From a checkpoint of a small mixture-of-experts model trained on Wikipedia.
Size: 14 layers, width 256, vocabulary 4096, 71.4M parameters.
Experts: 64 experts in each of 14 layers, 64 SwiGLU neurons an expert, 4 picks a token, a sigmoid router.
Training: a variant of SOAP for the experts, 322M tokens.
Below are experts of layer 9 (counted from 0) of a mixture-of-experts language model. Rows are named router (the router's row for the expert), gate (a neuron's input weights, with its number), up (a neuron's input weights, with its number) and show model dimensions 0-255. Each number is 128 + 24 x the weight over its row's rms, rounded and kept within 0 to 255. Numbers have three digits each.
Before each expert's rows: a language model's description of what the expert responds to. This comes from a sample of Wikipedia text that the model never trained on.

# expert 49
It responds to: Country, state and city names or their endings, often after United, New or in, followed by a comma: United Kingdom, New Orle-ans, England, Germany.
router:103136110132129100144121147113149122118123147078109140108105086122119118117108129131119145116135185101165124136096159133116131164114137153128177108117122103133105130188148109112113171123085101124108134136093133136142128140147097141135165122139095129151145152138104120098166135155117105119103105138110101130106100103096098137141137108091120098116146123142106104131138114105120150163132083112159094162100123122144147122157152127138141098156144082155168114148146112146150158153124150116169126176134163100111094167148095156170118093120138113141137133108123170117141118171144100099121072131152116149111142118135145157111139159168084115154156085110131129093062110120181146110100125100179140158109132140154152104129120083139085143117112139138101141133114106085121109193142084
gate1:119105139112138106103115173103135151126133160107137139147138095133157117163153144167153115123133105144136103176111080129161117178106127163119190124161131108190115108151114151137100087131128078135133165124097136114110122140125101147126126144138141177139128157118095124148119135138100124132116094120140136135142125133118110140144107142125138128117138182117095146174144077103136124165093143104129142140126157111125099130115131093125126119142141142157119120140099140096117156177165176120125132105196131114099132094165105161134142136127153133141096076159134135130125097125146076098071120157111133134095097083079149149118150152165149163109131098138165151111125110124125125117107138176137157174149086071118136170119117122144137142113107161158113142121156123163108163142126122
up1:126162125122138137164110110128132135123126121126127137126111140131123139115126125085095141141123139120144185101132160133090117088135127111134085134127132144073154149111141113089175195105150186120104077125165133122150137125125135115146110114179114096101140107115141154095102164124153112138139169145102111131127108119138118155104159118107115149145143104155148120119122139146118104104176111167122114094109137172121158156119110157123121110122100140104129143143155125164139091122112095131093131143096179129131127151104142121152112104144142127079192142080151122128145168109090160144183153110159137092159138136183119114119115097066119100135137140108094114153155122100122109139145138101139102053126163174125128103159143139120136143160121112097099140119104148086148106112112139

# expert 10
It responds to: Final pieces of proper names, especially people's names, just before a comma or parenthesis, such as Richard, Martin, -inson, -ie.
router:118090130099123058147137118145103091132123129126137170143147108135114117107139138120175142132093114115116102109113121123112137115103183139130112134129139132123158108117122092156117113121122166107108178106165130143141147144167095118096104101160168112116165124074164142108120141115148150158156132121103113153160126141115132145113110086138119126143116109084157092104086128122113147142156145133133150115121140133164110161141137169127085101151141110173138069139153119133195138158140078178117121114152120078100088124110129141138150107149122110135127114124197182142110101128121112124097120110077143146150137108104110142094125112150095148138098124126153075110129138132113109093183153151106112120132126096153105117151140141158120104153092120138140096119117119120127142107177177
gate0:139151141133072114163096135167079111123085145195157137135132101126116137106143128123143103080112115151101117138153107111117139140090120165134152149123157076152138126134133140117142105123130138127151185093125121114140102117164139141129116133186175101087171117102123142144092128144121150150131167143097093153139138132144118108109097119121060131123099156131123154157121104117152180128126167146107094141162130127121110137142122111139124084092096143146113112114148148109169113133133140179126111129111146144096158102143138134135069149105107105093140152122127163121104123129133108124114105187092159187143120125111107099111118146169099136129139117107128132149100118126122144110164079160137166092107119122121109134162148129134133126128076111144171090139119132100153114083150163
up0:144157143105074156132123142154092144140105123144141106119119132136135144101172130125146100122125126141096138117155101087145161136112104115117124151148155135143131153145111141085088127147118126120146149112118096141119126115165141113133127096133191148072127161104136148111078114109144146198094137129113098156145118143106125092156122161138122131122169139100128116130142095080103127127085126140142105096135153141112114136152073122142172119127103122150107130089164164114105110105136120150129114115121180160145118125140168123151095135120130105089138109104110173106138087141108118108146090134083157171163168107112088100125080157152113146100126115100111129136128091142117127104179146151123151134089107115100138117171146094120138126110081173167146075112116153101124088118118151

# expert 14
It responds to: Digit pieces and number fragments in sports standings, coordinates, statistics and population tables, such as 46, 19, 21, and km.
router:134117139176102125156125159078150180128105078140149121115123122129148111135127110117131147162119117149177133097138145143097106136141162084104138104123106128106157130099144164115128126130092141111146134115092148103132100123104154098177107099118138122101143100120135108080133118129120121069147107163192081178124153120142130108100127172139141104145157121125166112113114106162142128129111095147135098132129148136104106121108120120094141102165175101113081131087131114129168092127112164133115123163155096118180148115133142144115123123106118096166089155141149145137136116161126143084163154134117138135163101130155139090143149171130120124144183161117153156086098113116108093139165111153132103161110101123132113125108161076134107130129160092117120149140132130163136154113128179
gate0:168096107131129103140152124128163140101086112148133151095104112104112107142137134134112180125096127124138123124102149110120068098161134111135151112126129153139131123126136114068117118157121194128086152117122129126112119161119155147190122154101120115138163154168134104157123131173147080104127114123148171114149097122140157120109130087148135114146134137142109095120110151108108169162127164148141160097098157124160148126145115114161133072113111109156093125142165121118169137131184195167137117147142106164116170117112144099131153129146111116121110083095141133147126125127131183131093092118137120137131132159163133111171138119128141160111187166151107120123119126169144103098098141129131144151167131115107127162111115082144111138109112137150099129088090102111142119159120113
up0:092123153149107174127141075116151133147153142146110134148119104096153105109074138092142085182140107167140122113139077119119164122108131116101112168084080121089113134124105112132130136118129094082114099154140132134128150072079144114106144156162134119102114154158126133132126137089102149132131150120138068132131127114127076130093143154115132128122109143134108090142141107145116147169103126074127115145131087119120089102121143134117132141121139119112137163101111133142110157142100109097108120118127093072133150148138136094116104156129171087103148164141140138072130120167124139133131157124103089085141111114156169166119095143129166140122097124161124119084137134112136147118115084150137111114152129152166122186129148154105068120115141145145125117116175113136124111087124127

# expert 48
It responds to: Month names and numbers in dates and statistics, especially after Born: in infoboxes, plus in and on before places and dates.
router:118078107126141140145141108200128135115146159161137152183131104149104119148154130132140080123108119164123135125106115131103151120131107153157155133118115139121097121119135107109118160123091174099096148115143142138141156107129141141138099140132142131154168111133143166159104076132162110154130160127122133129118131115107140122158077095137130132091191112128145144128156157156147144145141109176072141161107119135118151167122096070112117136100115125116142143125091116123131149121123116143099132091092115136149109182133103157139134111136156122121174114096156099131081083096110148124129138143128114119120109108110105087148119135101210136139157097133124139139098156149114155145116093136152095082113159082133123119152136107117133115060138157136097109146127091116142078156126108
gate4:105100127151117170108148142169115211104134161116116127150155131084137121149146118143121130119110098166156160144144129131097108104149075164140168126144126150133132092121156110111107156124107130168096078144103141172109129117120112161101096126154144142131173126129121135170137129152127125123106096149124144128104135145104106113127122064163128141064162130077107131105153098112118140082172142199115122176148098146147097171045073088109158119169142126099154133117084097136136129140134121152110143100144121110114117160120129154127156161148134157131122085098095126112128108123132114096132126120108092154126143117129126118133120130145147129114144100132138095127114179145123159093101147147133100113110134117111118117148128097102112116118119131149128122149155151122108131142102131
up4:132121114102120117172163098176119109118068120134109099115128108163112125148124109143138136129137113129072158148120165123103085108148140151125086130106144147070096128147117157113154140145122165135087141105100141124104102091116181145184126127146117124110114152112092144105130124152126127149136181155095125115131151095154097166068155113143128106117106136149128089093102080145134146083152124106123166152112100152133170134102088135106150137146113120144097123096125141124120102154133128131152149151155107123084115127079147164156131106088129131162167131112158123107159150098118141126112078152124137109081102149171117094093131128078152125114139124110159145140124176087111124086118154134102153108167133113169140119094124149151108116113114137119120125098125107126150142128107134

# expert 46
It responds to: Verbs, -ing and -ed endings and following prepositions in narrative prose, such as produce, organizing, perform, worked, with, of.
router:181112099089144111144147150093152127144110142159102149140109094132100177115150136120140145100099084140149114117183126152124161119156139132110133165137117086137105130121131149145147113137131101153134101158117120143151093199143142110142194162125137133153157124123167132102163143128128111124156154111080176118117122159132119099126176129128098167103100110152125109156155091095139120159123104137128099162120095131153132138108159123109119160153108151137123162079150120147144159140118104133103078123145112141163139067114115096135123149127131103162103118099166102141132137144138129121166124102146108137105109093101141135145150103180116139137155143154093146128139088125108144149109121115118124129159149164115108200106118096167103111142146150119096128153103092099137161141142165
gate4:165089123150127107138130119157169138159134125152123128055099130118137152092116102101095129094148114139114137153136108128142093151105069132110129081124121123113127146136087126158126097118123182138144108130172080120123107158131112137131156121119135101148154104168112110181103143120121156108058121113149138121067069123151118116127175116151119133112119101115144121169173118104113147133149114135124155138138139117140201147117145144145135113158116131166150137091120157150145122156130153109141131139140116127145179135115142083123156123107159136142102181073120132111129119080146090133098127109092095115166118123115088099134143155128099138142154130154137086136120144117091120125109151147119092158133147152157119127135122112133130107096113126111092144101138134124110123085195123
up4:132136137117095124157118144099117117124108078173094094141083119160137100155124161109117109134112109133150161134105150107186166128133127102131144150124132117127116119122164116079145121123094110076145164119103156138120145163095132087170072123134140162102149143108137148110153111160123158093147090145108104104092149178136136147146129148095121110163085131151115127147112163160139131141108156112134148104149140125109124135151109096129136166128091168111113116135112152089130152144157105161096183135101083127109076113147169123140141126143084095108150142160151155117125144161143147134110164138085098109104130107159119154164112134085149116105150097124144120095137132116072129104149122113118154113091118099163180118131121136140189126148154117098156107135150123115142130145127109

# expert 15
It responds to: Prepositions after a noun, mostly of, also for, in, among, between, plus the following the and title words like Royal, Saint, Lord.
router:133172144128117141117131177110122164119130097071144133110068158163111154103162115100085130136112111139141152125132115162154139105135152109129070184140121126149135131131081135147118120142128109149106114093123127100134135142139117180113115134138138122127141124145066166140145103134129128167163117149076142106095131116120102160120140092140113131174112138113179151107144122143128111090127141165078103119083144125108118146149117137119144154150167104103135128117128150137130093107117106122160138113180143155124131117082128072074160127136141162177126145149145139143155119085159150136103135147112135125100127143141120138182137086142119121114143171160106107134165151156122157096123151140072136122129122090130177135111096096115178128116121158140126088138136117127172151108115125
gate0:140122136154121128076134149103096135088121125134104148089106121167118133080112110147136100166137141130152145147195150126123132136110128126173098140120108111123146172114151126146137117147140126129134123110160153119139129089146100111123095140169170140151102095130121153199131198148102105155110118147120128141166056125105115131122156113153152106091119131139093114108106076100111127106127135133119151110130137110143110138119124127121128145148161104137140115127120170131113131161139103119089141118131117136125106109110142102128103118123143132118130142148103153165121155093079154144166105141138090132125126105145109119075127127129125117118092113099177091164180153068113116122069155167130091111145153141143147160137077102065126129126166155123125104115153129092151137142144170
up0:123118110142117136108112105094150108144125151137151107159145078070140087159123130096135108089136092112078123131162149091144141154136163145124130066189139106109104151092119107115100155096057089132109131150140112117140181097147153158105117117099149148146130091095136121124121118102114099145126120120119127116124175121137136105119139089110085100148118104139105153141153159127089156142114091150140137122114131141109123108120087122129126091104089125091095100090161135160128099099149128137117118118096109135158107125130102169144061146138099116096141149143142155077074125158106119133148160096111141101127106135151144102149114152140126138131140130113085131136090106096173139127103135128103153129152102136114121090121127154161131131176154131148121147138085152101107136137121106

# expert 37
It responds to: Middle pieces and stems of verbs and other words split by the tokenizer, usually before -ed, -ing or -ation: st-umb-les, reor-gan-isation, acc-us-ing, acqu-.
router:133083100118072161162114115103115135131120117133150132132150141118122110117203140108115148112101130148097125131151167124132158099175104133133166114162126151099139150133121143122144143114136107145148124088133146107151173113138151120137183167099155136138084105142132143123149089137143166174169122090140149169131181159168128091147158089144101137144098107165078115106161080088129154131133147115155121130132116127168122117088141109155129143135146095100141142128145153128111153123105106145105165102100115142077131139116107102099139075120132110118123153116117102166134166104164108109079165111152092113069091113143108141114130136143072137135139147137130099114159168175139168143139135153107112130126133136108121105116146141106120146115115171142135128115136083131138150135142121
gate0:117101168153092145106161113131114125140093117137168162161136123110157096119165124162101084126099108093101156136145101146140101087127093120087093105131132182105128135180174184157117112132145148146099137145098114116148165116161115120169156083124138114123158137162181124178113152107163149143114126127138099125148104143117139096154105117114143103139146147128115118162146099128072137089119166154130122147089152129137144107110126159117127118136103120152104089123135134111130155141136138154156121116155126128089085101159167139148129109146118116153200156140117121148151153150122080101135137141117109096098145136117125119137139112103141084119143090135158115128152135152132179147122158132153117111150160138110120092179117080077118112123158142133095135135155137101134120111112106
up0:123102104164149134090120133124104116137110123178163100121179170156136099111114134137104141123090107139154148120154141098157152163100131129112145122116136134063121138111159127163122133110110147120168119152138100109136164124122138109132165108121116137174144145143186090144118178143145141093163130156111093154167127137096127110174119161126146094123102141111173074121141116123111116129110148144112107081156163124098113139128096094167122129117068128117114120149136124097118109107133077142154141117152149112102131106119104136132153152106162128184121149110141117104149139097094127102150105154123081093128109114144104140118146114112070116137140119084148128147180102135130143160086159140162131121094132158102160119144160140125164092165120134116102126080103123137104146119115095

# expert 11
It responds to: Starts of place names and compass words after in, of or the, such as South America, Sussex, New York, North Dakota.
router:166069100118097183129101114109117118118128120138130086133140138158150114137127116092154149131134131103110124153143153111127174126139121152113113112113127184125141117121080114117072121134103122120120120168085134116103099159153149130142162128128106114122140106148139128161118121113163079153127121130132110139168138137113083155097160135114129116116102117159155186164132111173142134139142083164115120099149168135109170124099165127158100094110106091097134136111097152146107136119163168129123147179131128111098150133120113169079153098096146161124123095073144163125148071120151131143095154134156118129133115108122179138069114118151114095154126134141120126122145154112156137099150074123134122168116110102124135136139129156095121141157130101113089113144117164104154135119179122
gate0:107134129127169123083144091104117130120126136100131111149090120167172179128151110122125132111121124133158150137148127157075152161131134131134113137116155142160149057114163107121072186117129100120144151125134133103138129127128120089136149118157085146153101080124125130111131138121142107094100137106125155178144133130142151138133147101138113105118140117120137158130143118106124158124139116147096118171122131105131194119089156103131117105092149141101093161123099126156145114121124094121118161143112106121089174122137111181097170123154114175102129136169139129176113095092105095168084090111137143109097112113147116107104113134087130125124119130167176117128141157097154128174140139115123134088122142113137159110144101150142154101122124098187114122155147119117139182141170113
up0:147116164134110114179098181151114092125145166091096146139092080123128104154107116156125136168128135123089142099158111096107126137155117180129151109115129111160106126083090133147110065109131152140157150128144132115164106165117113174116156127093129147142151167169165130137107101121120131148138120140096094148108106141160156127126123123151116137167171167103123154139167117155111106150127122142114146137156171166159093136145100080137128127119125122161116099125110123133138151135132165156134131132121094111131127119142125112125115110126152139145112138133135112118072144132140138118085114095126166140155130092143115095168108152170144102129105132126108180154133058141110106130157090134159103123107141133169101128148141063124156079080134085104142104130101129114125138139107135